config.yaml
n_layer: 9
n_experts: 32
d_shared_expert: 0
balance_loss: 0.000576
lr_router: 0.000724
n_kv_head: 1
norm: "layernorm"
lr: 0.00492
beta1: 0.95
beta2: 0.99
seq_len: 512
steps: 6952
Below are experts of layer 2 (counted from 0) of a mixture-of-experts language model. Rows are named router (the router's row for the expert), gate (a neuron's input weights, with its number), up (a neuron's input weights, with its number) and show model dimensions 0-95. Each number is 128 + 24 x the weight over its row's rms, rounded and kept within 0 to 255.
After each expert's rows: "comes after" lists some tokens at least twice as common just before its tokens as in all text. This comes from a sample of Wikipedia text that the model never trained on. Tokens count by the router's weight.

# expert 1
router [137 179 120 119 100  96 158 114 148 149 151 131 124 180 107 151 141  98 168 106 100  80 138 124 137 106  99 157 147 117 148 122 129  85 116 129 139 159 125 127 133 122  84 149 116 151 131 126 124 139 113 156 173 119 115  61 157 136 146 107 162 117 152 116 131 118 103 143 169  83 133 153 131 115 117 131 179 115 107  85 111 119  82 113 136 127 136 146 137 112 117 131 138 116 171 159]
gate3 [115 114 159 141 132 118 118 155 101 161 113 151 104 133 113 128 112 138 134 169 161 134 133 116 107  85 171 101 136 108 140 162 102 109 117  92 117 176 133  53 150 111 166 162 175 161 145 124 108 126 141 133 105 112 145  89 151  78 151 126 120 105 135 130 119 109 173 129 121 114  98 147 164 168 162 122 149 150 152 119 117 122 115 152  75 133 126 118 131 106 118 130 124 139 117 120]
up3 [123 105 158 141 133  96 102 131  96 141 102 121  93 137 109 110 112 143  82 113 191 149 100  84  73 140 116 119 127 104 131 107 114  73  70 113 131 168 117 136  98 125 151 154 150 129  98 147 142 132 146 147  93 159 153 110 133 120 150 141 123 106 131 125 132 101 135 129 127  94 120 169 169 131 156 141 140 115 133 128 126  96 148 144  98 137 119 121  85 110  81 127 104 140 145 161]
gate4 [122 124 108 141 111 136 139 128 114 169 167 107 106 133  83 119 134 152 146 140 164 132 156  73 129 157 154 142 132 117 108 145 107 159 108 140  89 134  86 148 137 139 164 119 138  98 109 126 144 130 152 112 140  74 131 151 124 102 117 126 138 135 170 117 115 126 109 113 162  78 127 167 102 107  85  67 135 125 123 135  99 136 134  97 115 144 157 170 178 116 151 140 118 159 132 157]
up4 [142 129 111 149 119 143 128 159 128 138 163 127  83 127  82 153 138 131 138 144 134 103 147  74 120 148 166  91 113 127 122 143 139 145 122 148 133 105  47 167 131 154 158  73 110 108 139 156 147 142 137 123 119  92 109 165 127  94 152 127 142 122 125 127 101 130 136  92 174  86 135 170 117  95  95  84 129 133 119 136 111 113 123 119 141 135 177 129 164 140 138 129 139 132 118 124]
gate5 [ 82 148 132 103 129 114 155 140 139  84 131 155 167 133  67  92 155 109  97 177  87 109 151 148 109 125 132 107 108 103 132 121 169 113 129  96 129 178 133 164 147 129 197 131  90 106 115 124 122 115 147 139 136 126 129 103 155 130 130 124 104 138 130  88 136 128 151 136 112 104 123 106  99 107 118 131 146 126 139 133 173 126 123 128 149 126 128 131 151 132  96  86 126 116 170  81]
up5 [113 165 136 132  79 116 159  82 137 129  94 171 122 129  86 150 143 122 129 176 127 165 141  91 130 138 108 126 127 140 121  82 155 179 134 110 113 172 158 129 130 115 131 133 113 112  91 107 152 150 144 130 147 129 115 127 164 123 105 143 136 126 152 107 151  70 164 124 116 161 136 131 132 126 152 155 138 128 107 149  99 101 126 161 101 172 136 103 138 144 101 107  96 142 125  78]
gate6 [126 136 159 139  91 149 140 136 166  93 144 120 111 122  94 117 150 122 150  79 104 197 143 123 101 108 124 169  94 140 139 124 113  95  98 136  77 120 119 149 139 158 147 138 143 153 104 113 158 123 144  80 126 134 102 135 114 150 128 114 125 131 130 110 172 142 121 145 106 149 162 147 120  76 108 142 161  87 132 139 166 113 147 145  74 123 119  93 148 121 158 135 138 117 158 117]
up6 [127 101 103 111 148  92 137 118 158  83 120 160 164 114 108 134 145 124 144 102 121 103 123 120 143  66 141 114 131  55 167 118 119 136 100 112 105 146 128 142 147 142 122 141 127 148 141 114 168 177 100 125 123 162 130 117 110 126 130 108 133 130 156 110 139 139 106 122 130 161 137 111 111 123 150 110 146  91 131 105 173  95 166 174 149 138 146 190 128 106 157 119 150 131 157  95]
comes after: "\n", "0", "6", "4", "15", "5"

# expert 2
router [129 110 112  92 104  99 131 112  71 155 135 168 151 141 127 181 121 135 157 116  77 122 155 136 103 121 134 120 185 128 149 122 129  67 121 134 162 133 106 124 135 133 113 124 118 132 152 113 102 124 135 135 193 115 174  91 153 136 156 118 149 132 119 129 142 116 104 163 168 122 150 137 134 145  92 169 147 100 115 125 112 117 128 124 140 105 195 138 117 128 126 127 129 128 161 110]
gate3 [ 95 131 118 135 169  89  91 124 114 131 136 123 134 140 135 153 136 129 101 102 148 111 120 155 117 139 128 120  95  95 133  87 145  89 147 165 165  84  99 108  89 156  95 111 112 115 108 143  80 104 130 119 127 121 167 136 120 138 141  92 162 110 143 172  84 143 116 147 104 140 128 149 120 114 129 140 131 158 104 124 114  96  94 140 116 172 179 119 183 146 151 137 130  95 149 130]
up3 [127 126 137 133 115 173 114 129 145 174 129 131 116 117 115 145 120 185 134  99 162  96 150 154 135 150 116  83 145  93  93 142 158 133 167 122 137 132 119 181 114 115 118 152 120 130  87 156 135 151 123 102 115 147 142 111 140  89 159 107 142 104 122 142 134  94 105 102  97 109 133  69 152 130  83 117  91 150 118 107 114 138 150 131 139 104 144 109  89 162 100 162 151 139 141  95]
gate4 [ 66 132 136 145  96 137 125 162 117 133 113 165  93 113  97 139 108 142 168 123 116 154 130 122 129 116 118 137 128 113 106 110 124  97 105  94 122 101 144 149 127 145 103 117 103 112 122 105 154 149 126 136 149 114 125 125 126 137 151 166  93 146 196 156 125 152 126 116 130  93 117  88 107  85 111 155 183 108 142 132 114 135 133 131 149  72 158 166 139 175 133 121 112 168 136  90]
up4 [118 167  97 109 156 127 132 135 120  98 109 155 144 120  56 150 149 165 182 139 120 145 124 117 139 118  98 160 103  97 114 124 109  98 144  80 132 110 132 130 122 131 120 145 162 112 140 124 131 154 165 175 154 100 141 126 141 177 137 119 156 165 138 137 137 161 140 115 124  83  92 149 123 124 152 139 189 150 131 134 135  97 126 136 170 130  95 128 120 139 128 141 138 172 144 120]
gate5 [ 93 142  89 131 139 109 113 172 127 105 134 131 103 106  93 167  93 115 171 120 141 130 160 145 170 102  84 112 184 118 134 111 118 131 127 145 133 127 145  84 129 125  98 108 118  91 167  95 113  86 110 154 103 160 102  98 103 137 130 113 143 150 109 131 138 135 139 120  87 125 120  96  93 115 107 147 166 141 124 137 135 116 138  92 117 127 132 114 131 165 140 139 121  87  99  74]
up5 [140 108 139 107 104 134 121 138 106 131 143 143 143 136 153 107 116 158 102 143  81 125  86 101 120 142 170 101  69 119 108 128 117 131 140 159 117  89  85 114 126 172 166 143 148 112 110 149 159 150 186 101 171 107 139 126 137 151 133 104  77 121 131 120 143 117 143 163 117 140 114 145 135  74 103 140 105 127 104  97 150 159 134 154 130 154 120 112  83 131 124 114 105 135 168 126]
gate6 [178 109 164 153 167 145 121 111 102 146 142 145 120 119 153 149 127 133 106 105  99 119 142  74 103 161 139 137 131 157 128 162 177 115 147 147 141 133 112 154 104  81 144 157 124 135 142 108 120 117 104 137 103 154 124 126 114 127 137 114 110  88 186 135 121 180 181 120 124 108 133 106 131 154 116 127 175  99 145 137 180 162 109 148 126  85 155 141 138 142 132 143  99 125 138 123]
up6 [128 118 126 144 100 123 106 106 122 102 129  99 111 133 145  95 101 125 116 123  97 126 128 174 145 160 141 129 122 151 142 126  97 165  84  98 107 120 181 124 146 154 117 125  99  95 146 150 114 126 150 144 136 155 138 122 132 100 140 108 112 136  99 109 104 116 177 131 176 153 113 124 124  96 189 144 101 154 113 107 157  98 134 100 158 145 108 148  94  88 142 131  98 131 197 133]
comes after: "\n", "–", "6", "0", "3", "4"

# expert 19
router [152 141  88 101 111 105 133 118 127 163 158 128 109 138 152 138  91 119 115 123 107 129 122 115 128 135  91 150 136 111 154 170 120 119 141 152 120 178 154 145 138 150  85 155  79 174 147  96 103 128 135 137 138 121 151 102 130 140 149  76 123 111 172 159 190 116 145 137 129 111 134 140 165 167  96 165 122 108 112 103 112 153 107 103 121 118 140 107 110 117 109 159 171 101 144 140]
gate0 [164 141 129 183  81 105 110 125 116 165 134  71 136 135 129 159 177 111 126 149 116 122 137 141 144  84 133 142 120 138 142 120 166 143 129 155 139 177 109 115 157 146 126 142 181 119  65 112 158 142  89 168 119 114 121 143 128 130 129 109 132 134 112  86  91 136 136 106 149 107 150 142 112 133  89 113 160 111 154 124 132 159 103 114 133 146 156 108 145 139 136  94 131 127  95 100]
up0 [105  88  97 121 104 122 172 181 128 169 109 133  95 101 134 176  65 134 136 144 122 111  93 123 142 130  84 134 110 137  82 113  94 109 133 134 133 146 128 113 127 126 113 104  98 121 149 137 134 157 144 152 144  81 114 149 116 113 120 150 136 147 126 188 119 107 143 137  98 119 106  88 113 129 139 108 120 172 121 109 107 115 139 177 120 110 118 129  84 106 154 121 159 110 121 151]
gate1 [105  94 132  90 111 116 167 109 106 122 146 117 109 111 127 117 124  91 159  83 167 127 147 159 115 145 159 140 132 114 111 123 129 135 152 153  91 147 166 120 116 142 154 122 120 136 117 125 150 136  99 121 102 126 137 122 125  80 142  70 103 141 114 151 137 149 172 129 104 103 122 107 132  98 163 121 165 136 103 154 116 158 160 141  85  97 109 151 148  77 162  92 128  80 127 150]
up1 [117 132 122 159  83 127  96 144 154 114 117 111 109 112 174  99 157 136 119  97  70 146 140 137 126  92 179 166 117 141 143 176 153 133 152 120 119 112 125 155 124 122 100 138 172 165 133  99  98 113 110 108 174 144 110 120 131 113 159 146 122 125 163 146 125 128 122 138 137 117 108 122 149  92 134 137  78 124 167 155 165 108 110 141 131 147 160 147 121 151 108 161 115 140 104  81]
gate2 [146 156 153 103 146 146 138  95 115 134 125  96 157  83 105 164 167 102 118 132 120 142 142 103 106 131 100 118 157  87 115 165 108  98 172 140  86 156 142 119 137 118 156 135  75 165 130 147 145 125 143 148  90 114 153  98 159 134 155 111 134  90 140 151 118 136 141 115 121 129 120 133 102 154 121 115 145 161 181 134 151 165 146 143 120 120 102 128 137 143 144  87  83 155 158 149]
up2 [ 97 101 166 101 133 122 109 112 130 127 132 121 116 158 119 137 102 108 125  74  98 163 117 121 112 163 157 179 122  84 108 131 114 108 118 103 137  80 127 162 126 160 155 105 167 114 145 137 134 164 169  97  99 151 140 125 139 111  94 143 107 143 102 136 138 134 157 104 156 124 157  98 159 132 153 169 109 145 107 128 148  99 128 130  91 117 102 118 100 134 125 137 171 132 108 179]
gate3 [113 145 134 104 111 144  93 121 120 126 150 127 151 130  94 133 105 156 117 126 120  97 135 140 169 120 147 148 111  66 163 108 118 140 127 148 129 152 124  88  91 122 161 137 130 167  86  98 175 144 125 162  95 135  91 131 155 102 147 134 107 149 129  97 187  88 144 142 150 118 108 170 113 141 163 140  65 148 112  96 112 141 106  93 107 109 125 113 114 114 145 137 127 136 130 115]
up3 [146 133 148 116 131 144 125  82 104 128 148 135 146 135 102 135 168 121 123 132 110 126 103 119 156 137 137 119 125  95 146 112 128 109 118 151 135 188 146  94  96 114 188 158 160 148 107 104 155 139  97 183 143 137  68 116 149 119 155 116 112 155 129  96 155 121 131 158 159 120  91 179 100 141 137 113  67 157 159 129 108 120 126 112 128 141 105 124 123 130 168 157 111 133 136 135]
comes after: "1", "2", ",", "7", "6", "5"

# expert 13
router [132 159 115 137 124 134 124 100 122 174 142 180 138 153 149 129 106 111 149  80  76 150 130 101 123 151 109 168 129 105 140 143 121  69 139 118 167 154 121 146 140 136 120 134  60 129 141 123  89 128 127 141 129 142 131 105  96 141 159  88 105 160 139 155 127 102 130 129 154 128 126 144 137 114  89 138  96  98  91 115 156 122 104 149 149 108 180 142 150 154 152 149 111 105 145 143]
gate3 [147 118  85 128  90 157 111 112 135  98 165 138 152 145 175 147 110  88 107 150 134 123 127 162 120 103  84 151  99 147 101 115 177  96 133 130 129 129 150 181 132 120 144 150 152 108 142 102  96 125 100 142  96 139 128 172 165 117  68 133 111 152 131 180 153 106 142  80 131 118 112 134 110 125 130 138 142  84 114 151 129 113  94 120 155 109 116 149 147 105 142 123 127 128 109 125]
up3 [114 125  87 160 106 129 117 121 103 101 140 184 125 157 130 128 136 105 145 122 152 190 127 102  93 120  91 128 104 161 128 143 104 165 130  83 122 112 164 157 137 141  78 121 135 141 119 126 141 124 187  94 120 159 114 133 109 142  88 125 133 114 166 170 174 145 136 137 129 130  99 137 159 148 141 115 123 118 129 147 144 106 176 101 159 124 127 110  92 111 109 131 156 154 111 133]
gate4 [159 150 139 161 146 122 117 110 126 107 145 136 121 128 151 122 168 103 126 132  95 166  95 138  97 163  96 147 145 122 138 142 114 121 140 161 138 146 104 160 148 117  51 131 133 119 153 112  87 120 127 156 147 113 107 133  94 111 127 128  88 113 141 149 127 136 143 146  82 105 100  96 101 145  71 167 135 126 135 115 114 126 147 150 130 125 133 110 115 159 136 202 163 111  97 122]
up4 [130 102 105  97 106 134 153 171 125 125 123 136  77 144 125 138 119 143 123 106 150 110 141 120 148 116 165 116 119 144  99 120 143 135 143  76 129 108 113 114  93 147 198 139 137 120 139 137 153 144 125 115  96 145 158 105 129 137 148 112 148 150 135  53 162 102 136 132 153 129 161 143 140 105 138  85 110  98 125 169 124  87 112  84 128 107 145 140 149  99  98  74 117 138 134 124]
gate5 [102 110  97 126 136 130 155 112 128 160 109  95  69 130 205 110 124 125 137 100 114 115  92 111  97 125 153 107 148 154 105 111 111 125 135 118 126 162 163 106 146 114 137 114  81 140 109 115 102 170 126 159 109 143 104 140 153 126 123 139 146 107 152 108 134 113 156 131 158 131  99 135 134 101  59 140 143 134 166 135  61 163 122 130 124 137 118 141 131 146 126 142 169 128 107 119]
up5 [140 105 102 145 120 106 148 160 120  86 104  99 101 129 162 163 175 142 125 111 156 162 121 132 101  83 196 143 103  91 132  90 129 107  96  92 150 166 131 137 107 103 108 124 149 151 132 101 160 105 135 124 120 157 142 127 134 114  90 166 120 151 121 121 117  99 129 120 110 124 120 143 128 165 116 120 175 106 164 101 121 127 168 138  94 149 128 156 145 123 109 113 144 150 109 102]
gate6 [123 177 135 135 124 107 144 169 140 102 107 122 177 148 107 127 140 136 112 145 107 147 185 114 144 172 119  97  92 121 194 139 114  95 140  89 131 148 156  98 113 171 124 136 115 139  94 119 137 128 144 107 149 130  79 171 129 113 134 113 114 125 126 101 133 136 105 140 101  94 149 107 114 148 161 136 166 125 115 155  89 129 138 118 126 151 151 122 131 123 127 140  90 128 177 168]
up6 [158 158 139 130 122  98 152 148 119 108 113 136 119 115 158 127 189 138 144 151 158 100 161 102 142 149 170 103  98 150 108  99  96  76 128 102  93  92 167 174 125 140 133 129 129 123 112 155 122 131 168 116 134 140  96 137 125 136 104 119 104 166 120  98 156 104 117 143 117  99 115 158 115  86 128 146 126 118 134 142  85 141 125 136 152 132 153 158 108 133 135  94  85 105 166 165]
comes after: "\n\n", ".", "\n", " =", ").", ")"

# expert 20
router [132 146  67 129  80 109 127 117 135 159 112 177 133 114 182 150  62 118 146  61 147 133 119 115 111 124 116 151 148 109 151 152 149 113 138 111 145 141 174 158 164 140 129 128 101 138 132  86  81 133 117 130 143 113 169 114 115 152 145 127 106  94 122 158 130 140 145 119 167 119 149 126 126 144  88 118 129  92  87 139 159 101 109 134 124 128 120 140 116 143 123 133 152 108 113 118]
gate26 [144 162 113 131 108 132 174 111 133 124  87  93 109 151 143 168 110  94 142 115 134 119 124 158 171 118 144 127 144 159 120 111 101 166 108 118 144 170  88 103 185 129 178 130 118 130 118 105 117 149 126 109 137 112 165 154 119 120 117 158  84 117 119  87 123 128 131 121 129 130 102 166 131  96  89 136 108 109 142 117 113 101 129 141 101  76 156 144 164  97 126 125 139 150 109 173]
up26 [128 156 131 126 134 151 126  96 117 163 114 105 146 158 111 143 124 108 157  99 139 115 132 145 159 122 130 143 129 121 135  99 107 156 111 137 136 135  88 159 134 154 182 173 108 120 133 108 108 135 104 133 139 110 101 142 128 128 162 194 100  85  95 114  56 131 138 103 108 164 121 154 103 120 120 123 109 102 140 122 118 138 108 151 101  98 164 163 125  96 116  86 137 160 150 165]
gate27 [146 138 105  99 133 145 130 151 114 135 123 149 127 102  88 193 118 127 152 168 176  98 150 163 108 109 139 121 160 125 124 106  83 118 119  93 107 150  92 143 109 185 161 132 170 112 130 120 112 127 122 138 164 117 146 126  86 119 118 137 124 114 146 116  79 115 130 111 126 105 108 158 112 169 120 139  96 147  91  95 108 107 158  99 139 125  89 156 123 111 131 134 128 162 119  94]
up27 [ 82 102 135 167 101 103 150 145 122 111 152 123 140 110 143 134 127 159  95 134 136 113  95 104 117 141  84 131  89 160 134 136 146 133 123 120 126  93 119 104 172  83 118 145 128 129 150 116 113 119 118 167 150 143 155 131 173 165  97 149 139 176 114 133 174 139 105 168 143 121 124 119 123 151 116 116 150 100 159 125 137 135  88 120 168 115 148  69  86 136 155 153 119 152 155 140]
gate28 [139 119 131 140 132  97 118  79  94 128 132 141 129 157 162 102  96 141 140 116 154 163 172 135 120 118 162 136 123  69 171 109 130 118 120 159 114 176 160 104 143 106 123 140 142 137 110 154 101 157 172 125 156 142 167 139 122 145 140 109 129 179 110 119  82 149 104 124 104 119 154 147 132 127 117 192 102 119 111 129 141 130 108 142 153 177 121  80 136 113 121 107 110 118 124 124]
up28 [127 131 107 141  94  99 145 119  97 121 158 114 131 143 157 128  83 160 131 151 154 125 117 136 111 106 148 117 109 104 142 116 139 117 117 159  94 173 131 125  95 119 144 125 149 128  91 155 129 157 166 120 153 135 145 120 111 113 159 145 120 164 131 134  91 177 132  94 118  94 186 156 128  98 105 171 107 127 122 112 110 146  96 107 141 196 146  73 124 150 104 136 154 133 101 135]
gate29 [133 163 136  88 122 127 116 122 142 158 140 144 128 121 141 101 107  96 139 115 123  78 118 129 164 114 125 134 118  87 134 132  84 135  92  84 117 107 118 114 125 163 120 116 140 113 182 170 159 109 128 101 105 104  96 151 135  92 192  90 137 143 151 108 119 104 152 131 163 116 111 104 139 155 138 147 142 146 127 136 109  76 158 109 134 148  89 123 138 140  92 122 127 130 186 127]
up29 [157 114 149 144  97 145 141 110 143 102 108 176 109 128 102 144 132 110  98 146 121 132 158 108  78 103 138 152 109 173 149 158 107 135  95 117  87 140 171 135 133 112 122 129 144  99  85 138 125  66 129 127  96 131 123  89 154 101 118  87 116 168 132  74 121 139 111 150 113 158  90 131 132 129 142 133 115 120 113  96 137 148 130 172 112 113 131  91 103 115  89 142 138 113 110 152]
comes after: "0", "\n", "3", "4", "5", " JP"

# expert 18
router [173 148  89 117  90 109 141 117  96 161 157 141 140 182 165 137  77 108 106 101 100  66 133 126 112 114 114 154 192  97 152 154 121 124 166 163 140 141 156 148 129 159 102 140 128 133 130 108  95 146 109 117 149 148 136 119 114 131 123 119 164 135 106 159 133 107  92 140 146 127 138 140 154 144 112 134 140 112 102 104 122  93  91 130 130 126 162 160 153 154 114 143 145 125 142 138]
gate0 [164 100 123  98 181 136 142 159 112 126 138 114 129 147 138  99 152 104 105 127 150 105 151 130 155 125 103 147  97 106 108 131 141  84 153  94 159 124 127 105 142  93 126 114 135 100 180 139 148 123 169 125  82 155 159 149 114 173 156  92 154 133 117 167 166 109 107 141 135 126 124 126 129 135 149 122 142 111 149 137 142 107 136 153  87 137 111 108 118 135 125 195  96 171 148 134]
up0 [117 133 121 113 171  79 159 105  80 109 137 110 116 152 125  82 140 151 150 118 187  66 140 117 178 152 137 147 101 105 148 115 101 106 111 127 164 181 155 135  86 128 130 134 129 140 130 148 102 124 133 123 128 147 107 126 112 141 131 139 134 112  95 162  90 134 145 104 124 118 145 129  93 114 131  76 123 101 137 124 155 147 106 132 108 121 131 122 174  89 108 152 151 124 154 128]
gate1 [122 130 156 130 143 105 184 126 128 129 182 120 101 112 117 119 113 113 135 159 157 112 148 130 135 129 121 142 108 133 144 104 160 141 129 146 110 138 184  80 110 153 121  98 115 131 118  58 123 139 176 129 143 139 147 114 141 100 113 160 151 139 143 134 147  85 150  98 105 113 119  99 160 149 117 115 156 110 158 100 127 151 112 129 125 147 103 129 103 119  93 182 144 106 188 137]
up1 [118 117 125 157 135 142 165 135 127 168 136 144 114 104 125 136 120  89 137 130 161 145 140  84 146 111 122 152 102 105 146 165 161 112 126 154 129 162 149 132  98 108  85 181 123 118 127 100 140 112 112 125 161 156 128 137 120  69 123 149 124 111 169  94 151 101 106 143 130 125 133  85 120 159  86 109 167 145 152 116 134 150 129 186 129 126 114  90 100  95 145 133 129  93 123 169]
gate2 [ 94 115 112 128  98 112 138 110 157 119 136  96 138 110 140 172  96 114 115 121 107  90  91 128 157  95 157 115 116 101 128 141 143 131 188 131 141 120 153 118 148 158 103  98 178 129 139  76 102 126  98 119 112 165 146 131 162  92 138 143 133 152  60 135 100 126 133 148 145 108 101 146 107 112 143 106 108 147 106 124 126 102 127  79 128 107  93 164 139 130 158 129 152 144 117 156]
up2 [142 122 115 103 138 118 155  79 147  94  91 121 131 163 103  98 125 113 115 126  81  82  93 124 157 113 116 122  99 123 120 131  78 135 160 150 101  84 155 138 135 122  92 117 150 120 130 110  93 117  98 136 139 149 114 117 102 136 116 174 119 126 128 110 125 121 122 169 129 124  70 105 132 112 112 172 106 128 121 117 109 111 108 113  88 137 148 154 158 171  79 168 135 141 122 153]
gate3 [101 114 103 137 127  90  98 128 112 133  84 150 134 155 139 142 128 159 136 136 134 114 156 171 105 164 102 134  91 146 138 147 137 140  55 129 152  94 158 147 155  91 149 124 153 101 153 156  99 126 140  91 135 108 149 129 131 128 123 141 178 121 136 132 102 137 130 113 137 179 116  76 106 121 146 150  98 106 135 107 136  65 114 109 112 109 126 135 123 102 143 118 174 138 120 105]
up3 [149 142 142 119  93 143 125 152 153 115 155  83 129 103 133 140 131 109 130 133 100  91 101 121 109 135 108 133 163 123 126 134  76 131 130 121  95 193  70  83  92 141 134 167 143 145 138 101 149 107 116 127 111 117 113 137 103 150 136 130  80 125 129 174 129 162 163 105  93 112 131 146 110 102  87 121 194 129 132 116 112 161 104 164 141 126 115 122 148 137 141 123  99 123 134 146]
comes after: ", ", " ", " (", "- ", ": ", "."

# expert 14
router [143 166  95  56 108 100 116 112 117 173 146 118 137 156 120 151 118 114  98 134 136 107 144 110 106 121 127 148 152  83 162 156 118 136 143  91 130 143 177 155 149 156 120 135 103 131 132 132  90 133 126 146 145 109 144 117 144 117 142 120 157 123 171 105 158  97 149 115 152 116 130 135 135 167 114 158 132 111 107 120 104 111 135  49 125 106 179 158 138 127 146 160 133 114 146 107]
gate23 [115 135 174 109 134 141 125 148 111  85 125 184  91 118 100 133 108  97  98 130 153 113 134 134 155 112 106 121 121 148 156  99 142  91 126 162  94 118 119 120 121 129 101 161 145 128 115 114  99 135 131 140 157 160 157 136 132 156 174 110 104  93 153 124 141 153 105 148 109 141 118 124 110 121 114 119 130 127 117 129 180 145 160 190 111 132 151 117 143  98  92  79 177 108 144 168]
up23 [ 93  91  98 126 119 109 117 147 124 101 133 118 128 161  89 175 155 121 147 162 160  92 116 109  91 139 130 109 121 119 129 147 102 147 132 137  61 108 149 130 121 134 178  79 132 108 186 140 115 122 139 132 120 131 151  87 107 129  96 148 125 152 146 155 151 155 153 152  96 149 131 143 145 158 136 138 155 121 122 154 100 113 175 160 160 105 161 152 137 131 144 110 135 127 108 107]
gate24 [128 111 100 145 148 144  89 114 145  78 124 119 125 111 130 123 104  92 104 160 134 115 108 125 152 148  94  99 137 154 105 107 154 124 149  88 133  90 141 166 148 141 150 104  79 146 133 110 125 113 145 167  85 127 126 105 194 115 103  92 119 163 125 137 179 107 140 164 141 120 144 152 115 141 142 146  99 107  99 134 132 151 107 106 146 151 147 106  95 152 125 110 119 161 157 100]
up24 [ 83 143 124  97 135  97 135 152 164 166 184  98 158 108 125 156 106 169 152  77 109 127 154 144 104 139 136 133 120 110 118 156 118 139 107 135 156 146 145  77 173 145 104 136 118 160  90 167 136 171 138  91 144  99 103 127 141 121 133 133 163 135 144 123 141 138 124 123 101 164 124 169 155 127 179 137  93 134 151 100 123 158 114 127 151 120 146 157 135 132 160 140 139 129 122 124]
gate25 [128 131 153 118 138 131 104  87  73 157 103 127 142 133 116  93 132 159 128 100 122 133 135  86 147 158  74 165 135 141 191 133 107 126 101 103  92 124 149 124 151 133 144 122 136 120 106 139 142 156  89 141 133 141  99 139 160 163 130 102 126 139  77 169  97 107 167 127 131  82 143 118  97 117 108 122 129  99 127 128 132 118 150 113 139 115 106 117 109  77 126 130 142 153 138  72]
up25 [103 134  95 110  88  93 160 141 156 107 133 142 114 132 154 141 117 114 123 187 107 116 174 162 150 116 148 125 134 110  65 138 126 137 145 112 157 124  93 103 135 111  98 131 115 125 144 128 113 118 165 150  96 117 173 140 103  99 136 131 110 118 125 115 151 126 115 139 132 137 106 129 119 149 141 175 130 161 107 140 109 155  92 110 183 160 123 153 132 167 119 121 157 117 126 199]
gate26 [108 135 120 135 120 126 156 115 128 194 160 136 106 131  90 115 129 162 159 119  94 113 108 163 148 158 121 134 136 131  94 130 117  55 107 116 155 161 122 132  94 117 153 103 131 117 103 152 167 126 125 128  91 112 133 108 107 138 134 106 100 152 150 109 151 168 101 118 126 152 112 113 157 101 172 129 106 166 124 126 123 154 114 170 128 184 120  92 102 137 131 134 136  90 108 148]
up26 [112  98 148  54 177 134 120 134 117 172 126 113  69 135  97 118 129 127 127 125 132 186 124 172 135 113 147 101 138 150 122 155 100 153 133  98 118 100 133 163 100 131 155 162 162 109 132 114 134 146 139 184 103 119 116 161 135 130 120  99 133 114 100 143 123 120 160 112 101 117 139 157 107 144 115 108 118 116 116 145 122 104 105 162  92  84 141 126 134  97 123 140  90 134 114 149]
comes after: " | ", "| ", "; ", ") | ", " ", "–"

# expert 10
router [127 150 117  95 105 130 133 108  85 155 121 144 130 128 154 145  96 125 147 125 132 137 178 143  86 147 137 158 167 140 138 147 127  58 135  96 146 118 167 153 130 155 101  97  92 170 163 102 114 113 135 123 125 113 142 124 146 132 122  75 124 100 109 133 121 112  96 128 133  97 149 126 132 147 119 120 114 136 117 126 123 135 109 130  99 119 111 104 133  99 103 176 178  55 151 140]
gate0 [116 152 120 168 152 171  97  95 114 113 139 135 124 174  93 128 142 163 138 114 110 109 103 121 123 129 123 121 101 152 110 116  85 102 152 158 118 108 138 132 207 138 104 162 101 160  63  91 138 127 135  99 121 139 148 142 103 176 129 121 132 152 138 103 150 155 127 149 164 114  78  88 138 124 146 131 132  86 151  89 127 135 124 152 131 122 136 123 108 120 120 108 115 131 133 127]
up0 [119 122 120 161  98 120  86 129 123 135 122 156 125 155 125 131 141 121 104 119 124 118 147 140 132  92 189 128 139 118 129  95 163 142 118  87 142 155 113 137 124 143 112 110 163 125 140 162 130 117  91 128 114 146 104 159 155 143 129 126 109 116  77 139 126 109  87 110 136 128 142 181 121 127 117 138 139 128 115 142 167 119 142 124  76  90 115 199 151  80 103 118 168 151 144  73]
gate1 [117 168 124 148  99 111 112 102 106 124 118 127 150  96 134 138 126 193 108 166 101  71 117 155 173 132 135 138 115 171 118 113 160 135 122 114 145 151 119 143 124 149 140 124 143 102 112 138  96 130  84 158 117 148 143 132 141 143  83 107 130 161  90 150 172 134 136 134 107 111 106 148 146 118 137  98 117 116 131 142  93 153 116 126 157  93 186 143 109  81 101 125 171 145 130 131]
up1 [142 110 115 103 155 120 131 156 163 145 151 157  95 173 107 116 134  90 124 120 142 176 122 121  85 149 137 120 131  71 143 149  85 106 130 153  88 109 133 114 132 119  91 102  87 147 142 123 153 137 164 102 134  95 102 133 107 141 171 153 130 130 172 125  87 130 133 113 133 124 162 114  94 132 135 128 151 170 127 119 169 104 143 143 104 145  81 123 162 156 136 146 100 118 138 141]
gate2 [121 122 164 137 140 127 118 113 123 126 164 143 125 109 114  73 127  92 160 137 140 133 125  97 148 142 155 107 139 136 158 138  79 106 133 176 119  81 107 149 123 161 134  99 121 107 127 127 125 158 124 101 129  90 116  74 125 160 178 168 155 160 131 149 143 146 150 141 102 113 134 131 142 125 149 108 148 153 130 146 130  94 120 173 110 112 114 137 122 104 105 107  77 193 136 111]
up2 [ 65 195 116 147 105 130 128 134 116 135 100 130  69 162  86 112 122 140 146  85 147  93 138 119 137 138 131 122 136 138 108 114 153  95 110 142 124 127 187 139 120 152 133 132  98 137 150 124 159 151 159 132 148 119  93 130 164 120 133 124 151 148 113 141  99  74 121 126 121 135 178 135 113 151 105 116 148 162 142  89 128 153 142 145 132  93 125 145 140 114 137 131 104 118 176 158]
gate3 [129 109 115 119  92 179 180 108 103 136 161 146 122 126 117 142 107 110 129  93  82 158 145 114 125  85 129 135  99  95 156  80 165 110 104 149 109  97 139 101 130 102 122 102 140  57 137  70  94 144 103 103 119 119 122 147 120 167 125 174 126 110 125 115 112 125 165 151 137 153  98 117 140 136 109 119 116 126 121 103 163 124 133 129 110 130 105 108 113 113 163 136 135 126 140 154]
up3 [140 130 143 139 109  89  98 122 144 116  91 120 115 132 118 130 154 137  96 160 142 119  97 145 137 132 131  94 152 198  77 172 111 170 153 122 141 171 149 159 114 150 127 129 124 203 123 152 145 134 173 143 168 134 132 112 146  97 139  97 141 124 146 144 111  93  80 128 114 121 130 161 139 129 126 147 129 130 148 150 111 102 151 132 168 119 131 140 138 138 102 133 125  86 160 126]
comes after: " |", ")", " |  |", ".", "==", " =="